From a checkpoint of a small mixture-of-experts model trained on Wikipedia.
Experts: 256 experts in each of 6 layers, 48 quick GELU neurons an expert, 4 picks a token, a sigmoid router, a shared expert of 128 neurons.
Below are experts of layer 5 (counted from 0) of a mixture-of-experts language model. Rows are named router (the router's row for the expert), down (a neuron's output weights, with its number) and show model dimensions 0-127. Each number is 128 + 32 x the weight over its row's rms, rounded and kept within 0 to 255.
After each expert's rows: "raises" lists some tokens whose logits its average output raises strongly, later layers aside. This comes from a sample of Wikipedia text that the model never trained on.

# expert 31
router [102  98 142 151 170  83 120 173 110 103 158 162  83 120 128  82 141  94 138 167 140  89  80  99 164 168 157  99 140  87 145 166 164 144 145 139 166 153  93 169 159 141 105 123  92 146 113 144  89 141  92 169 159 173 167 161  84  95 152  99 160  96 176 162 153 159 149 136 171 159  83 167 156  86  96 153  93 176  90 165  85  94  87 103 102 168 157 178 168  83 167 100 150 136 157 139 164 162 102 170  89 167 108  88 163  98  99 105  94 108  98 154  88 104 107  83 112 154 154 172 171 101 153 167 141 150 105 101]
down0 [ 83 126 106 135 133  59 131 140 114 139 180 140 129  36 153 109 171 109 157 125 125 137 155 164 143 122 127 105 201  82 158 175 120 175 171 136 134 136 119  86 106  89 144 136 154 104 193  64 144 149 126 123 134  75 108 162 147 142 136 200 182 104 111  80 128 160 164 236 131  80 147 125  71 139 171 106  97 155 140 197 135 131 181 148 143 123 153  86 135  90 141 133 191 153 137 130 137 138 134 121 129  82 127 129 156 107  99 161 127 156 118 175  90 130  89  69 105 153 114 105 121 116 140 116 140 107 117 111]
raises: "aries", "ary", "ency", " Authority"

# expert 99
router [102  94 165 162 159 101 129 164 106  75 161 159 100 141 117  99 135 111 109 159 155 101  96 106 152 162 165  89 133  97 166 170 151 152 180 147 165 161 108 159 158 158  94 151 100 145 124 159  98 151  95 153 175 159 159 165  99 113 166 113 162  85 153 156 165 160 164 121 147 164 104 155 164 100 111 148  96 161 119 156  83  99  90 102 121 166 199 169 179  98 165 101 165  97 161 131 172 164  95 160  98 164 100  97 162 110  92 100  88 102  99 186  91 105  69  92  84 151 155 159 164 111 159 172 146 169  93  93]
down0 [110 117 111 144 158 120  42 123 206 122  90  98 123 131 124 164  48 133 146 180 162 155 143 170 107 127 126 115 168  89 103 119 132 169 107 133  84 103 117 143  98 153  98 143 105 103 187 133 164 144  95 146 146 119 128 148 107 117 135 142 158 185 169 138 138 114 160  91  97 175  84 118 118 121 155 119 142 113 147  85  87 179  96 159 152 151  78 155  51 130 176 115 139 171 123 134  62 193 177 116 115 134 164  53 117  97 121 118 107 116  86 159  74 134 144 116 138 115 126 163 112  71 164 142 187 133 172 154]
raises: "ible", "ović", "DST", " mater"

# expert 20
router [ 88  89 133 159 162  96 125 171  99  85 163 164  87 129 113  88 145  97 117 161 148 110  91 103 154 171 159  93 130  87 161 159 165 154 162 142 167 161 101 160 165 168  92 143  85 153 115 147  87 156  99 157 160 165 160 168  99 102 160 104 159  84 159 158 160 162 161 139 157 164  86 157 159  93 106 150 101 169 110 170  85  96  94 100 119 166 167 158 164  97 163  92 174 128 163 132 166 163  93 166  97 164  97  85 167 103  91  92  87 109  89 153  93  94  89  85 116 170 156 161 156 101 164 164 149 152  98  94]
down0 [146  85 108 135 115 123 119 105 100 148 108 151 101 133 119 180 148 148 100 166 174 179 112 139  78 125 124 109 120 105 213 177 110 189 117 137  80  82  74 109 103 118 190 132 146 137 139 111 145  84 140 171 174 123 171 190 203 144  62 123 160  81 141 136  94  97  89  94 140 100 108 105  69 111 142 122 109 107 126 134 119 124 100 102 133 110 103 187 105 100 149 137 162  94 156 152 219 167 133 126 104 136 102 183 139 107 135  98 200 106 126 152 175  91 142 137 153  94 131 150  83 127 154  88 124 139 169 155]
raises: " Pradesh", " vote", "view", " votes", "dom", "mer"

# expert 110
router [114  83 161 167 153 111 136 167  85  66 167 158  96 139 139  98 127 119 123 158 175 116 101 108 141 164 171  83 129  96 161 148 140 142 169 136 155 164 111 160 164 155 109 149 105 139 120 134  96 146  81 141 170 162 161 166  96 120 167 112 162 100 139 153 171 175 161 117 145 168 114 154 176  99 118 141  96 164 130 160  94  98  84 101 119 163 217 182 191 101 163 102 156 114 162 118 155 156  91 162  96 165 117  96 161 125  88 101  77 113 102 156  89 129  56  98  91 147 155 162 172 123 166 176 133 180 104  94]
down0 [136  89 136 143 114 137  71  95 132 144 170 134 138 145  87 106  91 122 156 116 136 153 118 109 109  56 122 141 135 125 145  75 102  51 109 104 100 164 142 106 139 115 102  70 116  81 121  66 157 124 129 170 104 106 156  63 128 123 155 121 110 127 174 111 147 112 162 133 149 125 144 160 135 129 131  71 130  81 130 146 144 117 125 157 120  76 117 188  67  81 107  76 118 104 181 106 175 107  66 140  74 151 124 147 189 127 102 150 103 131 151 147 139 183 181  54 152 173 211 185 100 138 104 120 130 117 163 111]
raises: "rey", "ley", "range"

# expert 15
router [ 95  89 157 164 158 102 122 165  99  94 167 161  95 134 112  96 157 108 111 165 161 106  97 105 160 163 164  89 149  93 168 159 155 156 168 148 162 167 105 161 167 163  94 147  96 155 109 156  95 157  91 161 167 164 163 170  95 106 167 113 166  94 160 145 167 165 161 119 158 165  95 159 164  99 113 146  96 164 125 168  90 100  88 104 116 166 172 165 166  97 167  91 163 118 165 132 171 166  86 166  90 166  91  95 163 101  87  98  91 102  95 159  91 101  96  89 113 169 163 162 163 107 165 169 151 139 101  95]
down0 [160 118 171 132 120 130 106  93  87 144 157 208 115  65 202 121 160 163 103 151 153  62 117 125 132  70 116 129 147 152 133 135 149  76 141  68 162 153 166 103 211 148 126  88 106 104 128 142 132 151 103 136 114  98 131 145  97 119 130  88  98 144 159  91 161 122 135  96 167 123 157 189 124 145  79 147 156 139 116 105 160 122 143 155  98 115 132 160 148 134  36 132 150 138  83 150 115 150 143 184 160 163  91  70 161 135 148 113 102 121  72  97 177 122 120 104 100  92  95  79  93  90 135  72 125 168  83 130]
raises: "ová", "where", "book"

# expert 114
router [110  89 149 166 150 102 124 168  89  69 161 164  95 124 133  94 130 126 124 161 165 104 106 103 145 168 170  83 129  94 168 183 165 148 156 139 166 163 109 152 158 147 117 146 105 134 120 165  95 152  86 154 187 164 161 172 102 119 161 112 161  95 156 170 165 166 174 136 157 168 106 159 170 114 134 156  93 166 119 164  81  95  79 105 121 159 147 164 168  90 159 114 178 110 166 101 177 153  83 150  92 168 102  95 155 112  83 103  82 114  97 158  88 113  82  88  96 150 149 160 168 124 169 174 145 178  91  99]
down0 [161 132 140 108  80 128 106 139 126 130  90 118 129 121 110 111  50 110 143  84 113 121 154 146 157 174 155 130 105 133 122 145  96  85 190 145 118 139 132 158 110 195  77 116  86  82 158 135 212 171 172 161  88  71 108 141 151 150  84 112 150 140 166 122 111 132 138 113 113 138 145 152 117 182 228 108  83 105 147 165 130  99 129 129  55 170 115 139  68 133 139 155  93 162 117 122 169 118 172 135 134 139 163 179  66  82 122 138 155 113  84 153  81 169 159 148 168 104 144 159 138 166 110 151 105 142 129 179]
raises: "edited", "ennial", "form", "ature"

# expert 118
router [105  89 151 165 157 102 113 165 117  91 162 161  98 132 132  99 121 112 117 166 177 111  92 106 157 166 169  87 134  95 157 182 150 143 171 139 159 164 110 161 165 155 100 150  97 141 122 162  99 153  91 151 170 161 158 169 102 107 164 112 161  95 155 159 168 164 190 138 157 162 105 157 167 102 111 150  97 161 138 157  89  96  87 103 121 176 180 183 183  97 175  96 153 110 164 135 175 158  90 159  97 166  99  99 165 110  86 102  86 109  98 155  92 112  85  90  96 156 156 159 162 110 161 176 145 169  91  91]
down0 [164 138 103 173 165 190 114  50 112 114 190 148 100 102 109 108 116 160 153 162 221 121 102 168 128 116 145 170 131 146 104 142 144 183 147 146 111 122 127 101 168  77 169  58 153  91 159 150 145 123  68  90 154 129  92 107  78 153  93 133 138 127 186 151 152 137 125 143 139 165 150 186 141 118 161 136 157 100 186 175 145 139  97 127 167  84 102 114 138 190  88 154 131  71 152 114 115 157 104  87 114 108 134 110 155  70 140 154 153 120 135  76 166 182 108  98 126 114 153 139 151 118 137  66 146 147 111 103]
raises: "ctor", "^{(", "round", " well", "long"

# expert 13
router [ 96  97 140 154 170  81 124 167 107 113 154 167  89 123 120  82 155  82 136 158 142 113  77  77 159 162 160  94 129  87 141 148 165 156 153 146 155 157  93 169 164 145  88 110 106 146 117 143  97 151  92 168 167 171 174 163  88 102 157 117 166 108 175 156 156 154 154 112 176 161  92 174 153  80 112 156  99 172  98 156  84  99  87  86 108 164 164 190 178  81 170 108 161 128 154 138 173 164 105 173  83 169 111  89 167 104  96 113  87 127  97 148  86 108 105  94 114 151 156 168 159 116 153 164 145 147 109 106]
down0 [185  60 205 182 121 159 111  91 158 139 129 140 121 165 158 127  84 135 156 173 128  95 102 120 113  87 152 147 112 120 143 196 119 107  76 144 160 118 101 116 153 122 119 229  84  82 144 198 139 139 140  87 111 132 151  55  83 114 135  78 125 147 155 133 142 101 144 181  97 161 115 159  99 150 123 117 156 148 173 139 139 102 164  91 143 112 141 104 116 148  92 132  90 130 217 132 123  98 137 144  99  93 125 171  35 142 141 124 113  93 114 112 130  96 159 144 128 116 138 180 141 156 138 102 116 126 131  76]
raises: "ous", "acy", "al"

# expert 77
router [104  89 152 163 157  98 136 166 100  62 164 158  98 126 118  99 141 115 112 163 167 108  97 103 157 164 169  87 137  95 172 160 153 146 175 139 160 166 109 162 164 162 106 147 100 147 110 158  97 151  88 155 154 162 161 167 101 116 166 113 162  89 153 152 167 164 180 135 174 166 104 156 172  99 114 126  97 163 115 159  85 101  86 112 122 174 163 168 175  94 173  99 171 107 162 131 170 160  91 159  99 167  99  95 161  97  89 103  87 109  96 172  88 106  72  91 118 159 152 162 157 109 163 169 141 168  95  91]
down0 [173 145 145  50 127 163 123 211 123 161 137 151 145 129 121 176 152 111  97 156 135 120 159 119 134 171 114 129 109 145 179 139  62 144 158  98  98 178 161  67 129 138 123 140 119 102 178 119 162 150 142 142 109  91 127  54  93 128 144 135 119 179 128 131 132 119  85  94  89 131 106 163 109 181  95  86 171 188 153 157 140 120 168 140 147 139 154 106  98 100 143 136 140 184  94 177 210 128  89 186  86 117 150  98 138 102  70 128 104 146 152 118 121  87  71 141 112  92 117  89 175 123 175 139 139 117 126 187]
raises: " DNF", " Singer", "ted"

# expert 116
router [110  92 152 163 157 104 123 163 112  79 161 159  99 135 131  99 129 114 120 163 159 110  93 106 152 161 166  88 136  97 162 182 150 146 175 144 157 162 111 156 161 153 102 150 102 140 119 144  99 155  91 153 194 159 159 167 104 106 162 113 160  89 155 162 168 162 184 129 160 164 102 162 165 101 117 146  94 160 131 156  86  98  88 102 123 171 180 194 181  97 177  95 160  95 163 131 167 159  91 159  96 168  98  96 162 115  89  99  90 106  95 154  95 109  81  92  84 158 152 159 165 113 162 175 144 172  96  88]
down0 [118 106  81  73  99 135 190 152 103 135 130 102 151 134 144 131 166 176  86 154 106 171 162 174 130 134 135 131 149 127 106 105 126 169  76 127  39 147 150  98 137 118 167  91 105 110  99 127 107  56 203 150 121  85 130 148 110 136 175 136  83 173 136  96 145 139 149 157 114  49 239 112  86 146 139 112 140 154 117 125 121 123 150 118  86  91 130 147 112 103 156 129 154 168  92 127 153 146 115 101 137 111 131 124 142  85 104 165 126 183  62 157 135 135 134 164 138  95 105  96 131 163  93  63 120 149 189  99]
raises: " poster", "inomial", "incumbent"

# expert 169
router [ 92  83 153 171 155 110 118 168 106  93 170 157  94 134 119  96 150 113 130 189 166 122 103 104 153 165 171  80 125  91 169 152 156 142 155 147 158 170 108 160 169 152 110 142 105 152 136 149  90 150  80 153 176 164 163 176 107 121 166 107 162  83 155 151 168 173 170 138 159 173 108 156 168 104 119 161  99 163 125 156  96 101  85 108 122 153 158 156 165  92 166  88 155 129 172 138 155 166  88 160  94 172  92  93 167 119  84 103  90 119  70 146  86 112  95  97 111 175 155 163 161 124 172 171 139 148  60  99]
down0 [ 68  98 135 100 140 118 107 120 156 145 120 109 143 146 115  85 135 111 102 112 171  85  88 147 163 117 142  88 134 140  97 106 126 152 154 130 162  67  77 103 132 152 143 160 134 119  71  90 168 134 156 127 139 163 132 120 166 119  78 192 125 111 127 102 131  87 152 154 140 107 147 100 146 153  94  74 134 126 121  49 125 113 152 145 100 200 111 168 180  72  31 126  87 164 160 160 156 129 186 150  66 156 159 106 115 121 194 140 112 156 139 143  78 133 128 158  93  99  89  70 110 131 123 194 172 134 109  99]
raises: "rated", "ral", "iller"

# expert 178
router [ 91  82 146 173 152 115 121 167 109  96 171 156  95 140 113  96 155 112 130 192 153 121 101 100 147 165 174  83 124  86 169 157 151 141 153 148 151 171 113 158 166 151 111 136 100 145 126 148  85 152  76 150 175 167 166 176 110 122 170 108 160  86 155 153 167 175 178 125 159 175 109 159 170  98 122 162 100 162 122 158  97 102  81 107 122 147 152 150 170  92 169  87 150 117 174 142 159 166  87 158  90 176  84  95 161 112  83 107  88 123  71 142  90 116  99  99 103 169 145 165 156 130 168 171 134 151  63  97]
down0 [177 130  77  75 137 111 115  80 116 158 156 164 117 158  99 161 169 127 113 118 138 141 111 186 137 160 110 127 108 140 130  62 146 156 114 147 148 121 125  96 138  31 153  99 154 154  79  86 187 126  96  88 154 166 107 130 169 141 170 162 142 106 104 175 136  82 106  96 111 110  87 151 157 174 161 190  94  89 129 127 143 191 133 123 157 109 137 129  92 171  85 135 130  97 136 105 104 125 105 154 137  64  98 126 124 118 100  97 183 184 135 143  83  73 200 140 109 110 109 172  92 106  82 100 154 148 128  87]
raises: "word", "dorf", "ure", "top"

# expert 64
router [ 96  92 151 165 159 101 122 165 107  76 163 162  99 130 130 101 149 114 109 166 159 100  99 105 151 164 168  85 145  96 159 179 156 151 174 143 159 164 106 160 164 163 120 150  97 148 111 171  95 151  92 156 169 163 160 168 102 112 166 108 162  96 156 161 165 163 178 140 168 163 101 159 167  98 109 139  96 161 117 159  90 101  89 114 113 165 171 174 183  97 162  95 148 113 166 120 178 165  90 161  94 166  99  96 160 101  90  97  86 102  93 169  88 105  85  91  80 159 159 158 161 116 161 169 138 141  95  94]
down0 [118  95 112 154 139 173  99 159 197 172  84  74 171 145  80 159 144 129 128 167  95 159 108 158 165  85 124 118 195 127 202  96 118 121 210 133 123 128 138 173 152 133 133 116 148 145 118 142  93 155 138 122 154 116 146  87 124 111 139 173 160 140 134 115 129 112 178 156 151 168 161 130 190 125 130  90 156 121 134 210 116 139 174 130 161 154  81  85 182 188 149 122 191 121 128 193 147 114 115  97 123 163 116 109  98  84 122  96  89 157 117 209 149  88 129 138  91 152 143 129 112 100 177 121 120 123  96 152]
raises: "ning", "www", "ward", "lt", "cies", "International"

# expert 67
router [ 97  91 152 163 160  99 112 165 106  78 162 170  97 133 125 101 165 112 109 164 158 108  96 110 147 163 165  86 138  95 164 186 153 158 175 146 158 164 106 160 163 162 115 151  99 148 127 152  96 153  93 151 164 161 161 166 104 109 164 109 159  96 156 159 167 162 188 133 180 164  98 157 165  97 112 135  95 162 113 161  90 103  88 113 119 168 167 164 182  96 164  96 155 114 165 133 188 161  95 163  96 167  99  98 164 108  90  98  86 106  95 169  90 105  75  89 111 163 154 161 158 113 162 168 154 147  94  95]
down0 [ 98 139 138 168 150 144 143 156 162 130 150 144 125  77 142 174 123 134  94 154 161 137 225  94 133 116  75  98 121 174 111  98 100 149 114 118 126 188 135  92 145 132 144 132 157 126 154 109  84 120 139 159 104  98  54 101  72  78 154  84 145 126 109  79 139 157  96  85 141 138  87 157  71  15 138  90 144 141 168 165 172 170 185 148 128 158 108 137 122 145 141 162 152 191 117  88 135 150 112 127 155 128 138  87 121 127  38  96 173 146 114 104 126  67 123 133 145 132  96 113  98 146 122 149 147 151 152 122]
raises: "ative", "play", " Angeles", "ington", "ground", "head"

# expert 177
router [ 91  82 149 172 153 111 122 168 106  94 170 158  94 137 115  91 155 119 130 193 160 126 104 104 148 167 174  83 125  89 166 161 149 141 155 149 150 172 108 161 168 154 103 141  98 148 128 146  91 153  80 153 177 164 164 175 111 118 168 109 163  84 154 152 171 173 178 128 159 171 108 163 168 103 119 163 100 167 121 161 101 100  83 109 121 152 153 145 171  92 171  86 143 124 172 142 158 169  90 160  91 174  88  95 166 115  85 110  88 125  70 144  90 118  94 100 103 162 150 168 155 129 165 170 138 150  65  98]
down0 [157 158 115  86 151 132 105 138 156 146 171 135  89 157 166 141 156 169 101 188  93 161 144 184 104 131  51 143 164 103 193  92 145 182 142 133 127 142 120 132  84 124 101 152 150 158 141 132 140  98 108  98  86 116 129 167 141 194 111 112 115  93  96 224 116 158 163  88  61 148 138  82 173 155  95 150 143 107 191 127 140  81 122 125 127 159  96 137 113 123 124 112 129  94 113 103 176 112 143 146 126  96 139 108  75  83 158 139 118  60 134 112 155 155 157  58 119 184 113 112 114 130 161  74  77 137 165 110]
raises: "iller", "ique", "onym", "cast", "wich", "bank"

# expert 122
router [101  90 145 165 160 104 113 164 115  85 164 156  96 133 133  98 124 118 118 168 195 117  92 106 147 164 172  86 135  97 143 165 150 145 166 140 154 166 107 161 163 156 103 147 102 142 125 154  97 146  91 151 178 160 160 174 103 112 163 114 160  86 151 153 168 165 179 142 149 167 104 159 169 101 110 149  97 161 140 156  86 102  87 102 126 169 154 203 178 100 175  94 165  81 165 132 162 164  91 159  99 170  98  94 163 114  88  99  86 113  98 175  90 105  85  90 119 147 148 158 159 115 162 178 146 158  75  96]
down0 [159 135 177 114  83 110 106  90  98 140 171 129 134 108 105  60 121 133 127 119 131  89 130 127 193 113 134 161  90 135 166  96 120 138 131 140  81  93  24 150 128 151 143  90 117 121 184 113 166 107 115 170 122 130 144 112 132 106 128 142 142 135 151  88 118 107 129 157 136 104 149 170 110  93 151 115 129 103 107 122 179  63 135 133 183 116 147 109 129 216 116 120 169 193 126 156 167 130 150 169 130 145 110 122 106  98 173 133 131 175 129 229 150 101  86 146 163  93 105 209 177 108 138  70 100 151 156  97]
raises: " possible", "ably", "able"

# expert 124
router [104  91 152 166 158 103 129 164 105  91 164 158  96 132 120  97 126 115 116 160 193 114  93 107 151 163 169  86 131  94 135 167 151 142 163 141 153 164 110 160 161 152 110 154 102 146 132 155  96 155  93 152 191 161 158 171 101 106 163 112 160  69 153 157 170 163 180 153 140 165 103 157 168  97 112 154  97 162 129 155  87  98  86 101 122 169 166 184 179  97 175  90 157  80 165 130 158 170  93 164 100 169  98  97 159 132  88 104  84 112  97 180  91 112  84  94 114 148 151 159 161 108 161 173 140 159  85  93]
down0 [122 109 155 145 106 116 140  93 113 164 148  76 138 179 156 143  66 102 152 143 140 127 118  52 129  92 109  74 160 138  90 152 164 161 141 120 189 151 157 168 138 130  57 159 103 129 102 145 157 127 156  94 130  38 107 200 117 124 112 122 111 128 112 123 158 139 170 159 181 176 162  83 158  85 130 117 139  69 196 170 177 109 112 138 118 156 148 113 129 104  86 103  80  76 111 131 111 124 116 133 114 113 170 106 174 133 111 111 108  64 185 144 197 136 192  97 126 113 137 130 121 118  96 106 160 154 134 135]
raises: "rthropoda", "ological", "ologie"

# expert 83
router [101  91 155 163 156 101 134 165 100  72 164 163 101 124 114  99 140 117 110 163 160 112  96 104 156 163 168  90 137  96 165 178 156 155 172 142 162 163 108 161 161 160 118 148  98 157 113 159 100 150  94 149 166 160 162 166 102 114 164 109 158  90 160 159 167 162 197 127 164 162  99 154 168  98 106 129  95 160 118 158  86  97  89 111 128 174 166 166 177  95 162  98 168 104 163 136 161 166  92 161  97 163  99  94 163 101  91  94  87 109  95 170  91 106  71  90 111 161 156 158 161 104 160 172 139 174  95  93]
down0 [169  98 135  55 129 124 129 140 126 147 108  91 131 122  74 139 142 124 131 140  82 173 100  56 117 130 187 134 119 125 105 161 163 149 150 133 152 147 156  88  95 137 132 129 129 103 153 129 127 151 158 168 130  94  76 122 104 194 144  98 138 132 130 123  21 194 150  96 108  96 121 140 112 196 125 121 143 107  84  80 123 144 164  99  80 180 104  84 113 167 122 124 155  68 170 179 182 128 182 150 141 137 148 169 121 118  72 116  98  88 139 106 109 190 175 123 125 191 107 185 135 123  97 142 135 144 142 151]
raises: "titled", " Fame", "ović", "related", "ashi"

# expert 168
router [ 94  82 152 171 154 113 121 167 100  94 172 158  96 134 128  95 150 112 130 195 151 124 106 101 154 166 173  82 123  89 168 150 153 143 157 148 158 174 111 161 166 152 113 140 104 149 137 148  92 149  80 153 177 169 164 172 106 123 167 109 167  72 155 152 166 172 167 139 164 172 108 160 170 101 118 159 101 164 123 161  93 103  84 117 121 149 153 147 162  92 165  92 156 134 169 133 155 167  84 160  92 172  87  94 165 115  87 107  93 127  73 147  89 113  99  97 100 172 153 161 161 122 169 171 141 150  56  94]
down0 [155  83  90  99 161 119 117 181 185 168 158 107 144  90  99 159  87  95  87 153  94 173 148  50  66 137 147 160 116 135 141 145 108 150 163 119 186 115  92 129 116  94 159 143 121 139 138 148 100 164 102 161  65 168 127 165 108 124 148 130 180 144 162 158 172 176 135 125 153 148 151 124  80 117 169  98  78  67 194 172  90 166 154 189  76  98  98  83 147 148 115 168 147 108 152 155 136 190 138 162 121 140 177 124 152 126 128  79 123 113 127 120  75 173 129 145 144  84  82 146 152 152 116 137 133 124 156 139]
raises: "ility", "ral", "rey", "ile", "ller", "bert"

# expert 104
router [108  93 162 164 152 103 143 165 105  75 161 164  98 133 124  99 135 119 116 157 168 109  97 107 150 161 167  89 127  98 167 167 146 148 177 146 159 161 109 159 159 150 101 149 101 144 118 159  98 149  93 153 174 161 161 168 100 117 164 112 160  91 151 161 167 162 171 120 135 163 104 156 167 102 111 149  95 161 114 156  87 102  89 109 124 165 216 175 185  99 163  99 151 101 162 113 168 168  90 161  98 166 102  98 163 111  90  97  85 109  99 178  92 112  68  89  81 151 154 160 164 114 163 172 139 166  93  93]
down0 [124  97  76 163 106  87 112  90 125 123 118 180 183 129 100 165 150 175 138 118  92  81 138 132 129 124 153 149  74 118 126  60 126 202  57 168  63 139  97 187 139 133 113 119  80 154  94 161 171  96 154 132 102 114 165  96 164 114 129 125 157 138 160 125  75 144  90  61 122  82 164 122 150 129 192 162  93  54 129 139 113 131 122 103 180 105 146 129 156 127 130 110 132 154 129 124 129 139 116 124  75 113 173  98  70  96 107 130 133  89 133 147 132 179  66 106 130 122 163 100  88 120  99 137 132 197  92 128]
raises: "ness", "nett", "ox", "uction", "dy", "light"

# expert 94
router [106  92 166 162 159 103 118 164 104  80 164 160  97 131 120 100 142 111 107 160 168 102  96 108 151 163 166  89 139  96 161 159 153 155 178 136 162 164 109 161 161 166  98 152 100 141 123 175  98 151  92 155 179 162 161 167  97 115 166 113 163  92 153 154 165 162 187 120 139 161 103 158 165 101 111 155  97 163 124 158  88 103  88 108 120 161 184 179 170 100 165  95 178 104 163 133 163 162  89 160  98 167  99  96 160 105  89  99  85 108  96 183  91 109  90  88  87 157 154 160 163 106 162 171 150 157 102  94]
down0 [109 175  93 113  91  91 214 186 104 131 114 142 172 119 122 137  80 140 136 140 120 138 101 112 139  68 128 119 189 162 105  86 133  72 140  77 152 165 142 146 131 148 156 115 129 183 119 116 137 118 148 118 120 160 114 142 130  97 123 132 126 129  46 103 175 209 103 136 124 110 143 174 131 119 183 171 165 119  89 190 146 137 101 144 147 112 127 118 170 111 137 135  90 150 166 122 131 170 146 110 164 122 103 149 164 174 166 128 121 134 120 143 168  41 139 138 212 152 130 222 135  87 141 122 126 177 111 121]
raises: "tory", "tion", "gue", " Islands"

# expert 96
router [108  92 156 162 157 103 125 162  95  75 161 162  97 133 121  98 137 111 113 161 169 103  99 106 149 162 166  90 133  96 158 171 154 153 171 139 159 161 109 160 159 159 106 153  98 145 116 169  99 154  94 152 188 159 161 165 101 110 165 111 160  93 154 164 165 161 186 130 135 161 103 154 164  99 113 155  97 159 112 155  85  99  91 103 128 160 180 181 171  99 160  96 173  91 161 125 162 164  93 160 100 163 100  96 161 109  92 100  88 104  98 193  92 107  73  88  94 153 153 158 167 107 161 168 153 174 100  97]
down0 [126 127 106 169 136 157 157 109  72 149  83 192 131 171  63 135 123 143 130 111 107 122 110 142 125  90 168 162 102 165 106 188 186 109  71 152 127 184 172  78 129 118 154 133  95  82 136  78 155  78  90 136 146 151  84  36 112 146  90 136 111 117 111 191 121 121 173 145 124 178 111 179  96 121 133 126 162 111 104 162  47 186 163  95 113 111 159 133 118 182 128 140 145 177 148 122 123 143 165  91 133 178 150 114 121 106 159 118  92 109 100 168 165 115 114 147 139 150 115 123 192 113 121  98  90 143 119  98]
raises: "bur", "ether", "Highest", "Climate", "loan", " journey"

# expert 120
router [103  90 149 167 157 110 113 165 108  96 161 155  99 134 134  96 120 118 122 166 203 112  92 109 148 162 168  86 135  94 142 165 149 141 167 139 154 165 107 158 162 150 106 152 102 140 127 154  98 151  89 149 184 159 160 172 105 111 163 114 159  81 153 155 171 165 180 134 163 165 107 157 170 103 111 150 100 160 139 156  89 104  87 108 124 170 167 223 177  99 170  93 163  83 166 119 160 163  91 160  97 169 100  94 156 126  88 101  88 111  95 167  90 112  92  91 105 147 148 160 157 111 166 180 141 159  95  91]
down0 [ 50 160 148 131  85  86 109 182 106  67 129 102 160  84 194 167 212 127 147 177 123 161 142 203 149 129 143  91 103 158  81 130 125  67 160 113 153 101 111  70 133 166 135 138  98 178  87 108 142 144 113 112 141 100  96 154 149 119 116  90 150 141  83 162 144 134 185 182 112 142 127 179 129 118 166 158 115 110 201 149 106 125 111 140 104 119 120 134  98 104 143  81 108  89 135 146  93 115 123 108  96 110 157 164 117 164 114 130 140 112 142 189  58 130 151 153  90 109 151 108 171  84 146 122 161 142  94  96]
raises: "tory", "ray", "light", "ay", "aw"

# expert 92
router [106  91 172 166 160 101 124 165 105  75 162 161 100 134 120 101 141 109 115 157 174 105  98 109 152 163 168  88 135  96 160 160 151 152 165 132 160 164 109 163 161 163  94 155 101 142 116 173  99 146  91 158 186 161 159 166 106 113 166 113 161  93 153 150 163 163 177 125 138 163 105 156 166  98 112 156  97 160 123 157  89 105  91 114 118 173 188 194 171  98 161  97 179 101 164 112 160 163  91 160  99 164 103  98 155 103  90 101  87 105  99 183  90 112  90  90  86 154 155 159 168 110 162 168 144 169 100  97]
down0 [ 94 106 121  92 121 163 117 129 144  90 100 102 153 108 165  77 146 123 125 121 170 112 179 187 103 132 156 101  49 120 196 121  95 159  90 127 149 139  70 161 172  83  88 171 134  84  97 146 126 178 152 125 129 135  86 149 114 103 145 145  63 127 108 122 116  90 195  78 147 138 122  99 134 119 130  97 112 113  78  42 162  75 127  94 113 152 176 149 140 169 174 133 125 150 150 126 105 119 100 158 181 170  99 139 156  69 159 140  96 185  92 131  92 125 104 195 137 153 151 105 139 145 153 161  88 112 150 132]
raises: "aries", " respectively", "season", "rang", " About", "rup"

# expert 206
router [111  72 143 167 162 115 125 168 119  82 178 148  98 128 131  88 152 111 131 170 147 130 105 105 155 164 176  69 124  62 168 142 148 141 150 149 151 176 106 174 170 154 105 136 103 147 128 158  83 148  62 144 178 176 170 167 112 130 168 100 178 101 153 147 163 183 155 126 149 172 108 153 168 106 127 160 105 172 118 168  96  99  90 122 119 155 151 145 180  97 169  97 150 132 170 140 166 161  69 160  77 170 101  89 157 117  89 105  91 128  75 142  76 117  87  99 128 160 146 164 155 122 165 165 134 150 100 100]
down0 [120  94 174  79 171 183 186  66 107  67  89 108  99  63 127 157 136 189 170 157  74  92 157 144 124 193 185 118  97 126 152 122 128 131 111 126 107 111 142 115 156 104  85 145 156 128 143  89 102 150 113 111 164 124  81 139 187 100 119 142 136 117 182 102 126 200  92  82 146 106 128  95 139  81 158  74 111 137 147 143 107 113 125 176 136 113 110 111  89 128  80 139  97  93 118 118 171 162 153  99 126 126  71 102 109 141 143 117 133 143  75  90  77  94 108 144  98 156 106 104 102  68 121  71 120 121 126 181]
raises: "gate", " £", "tain"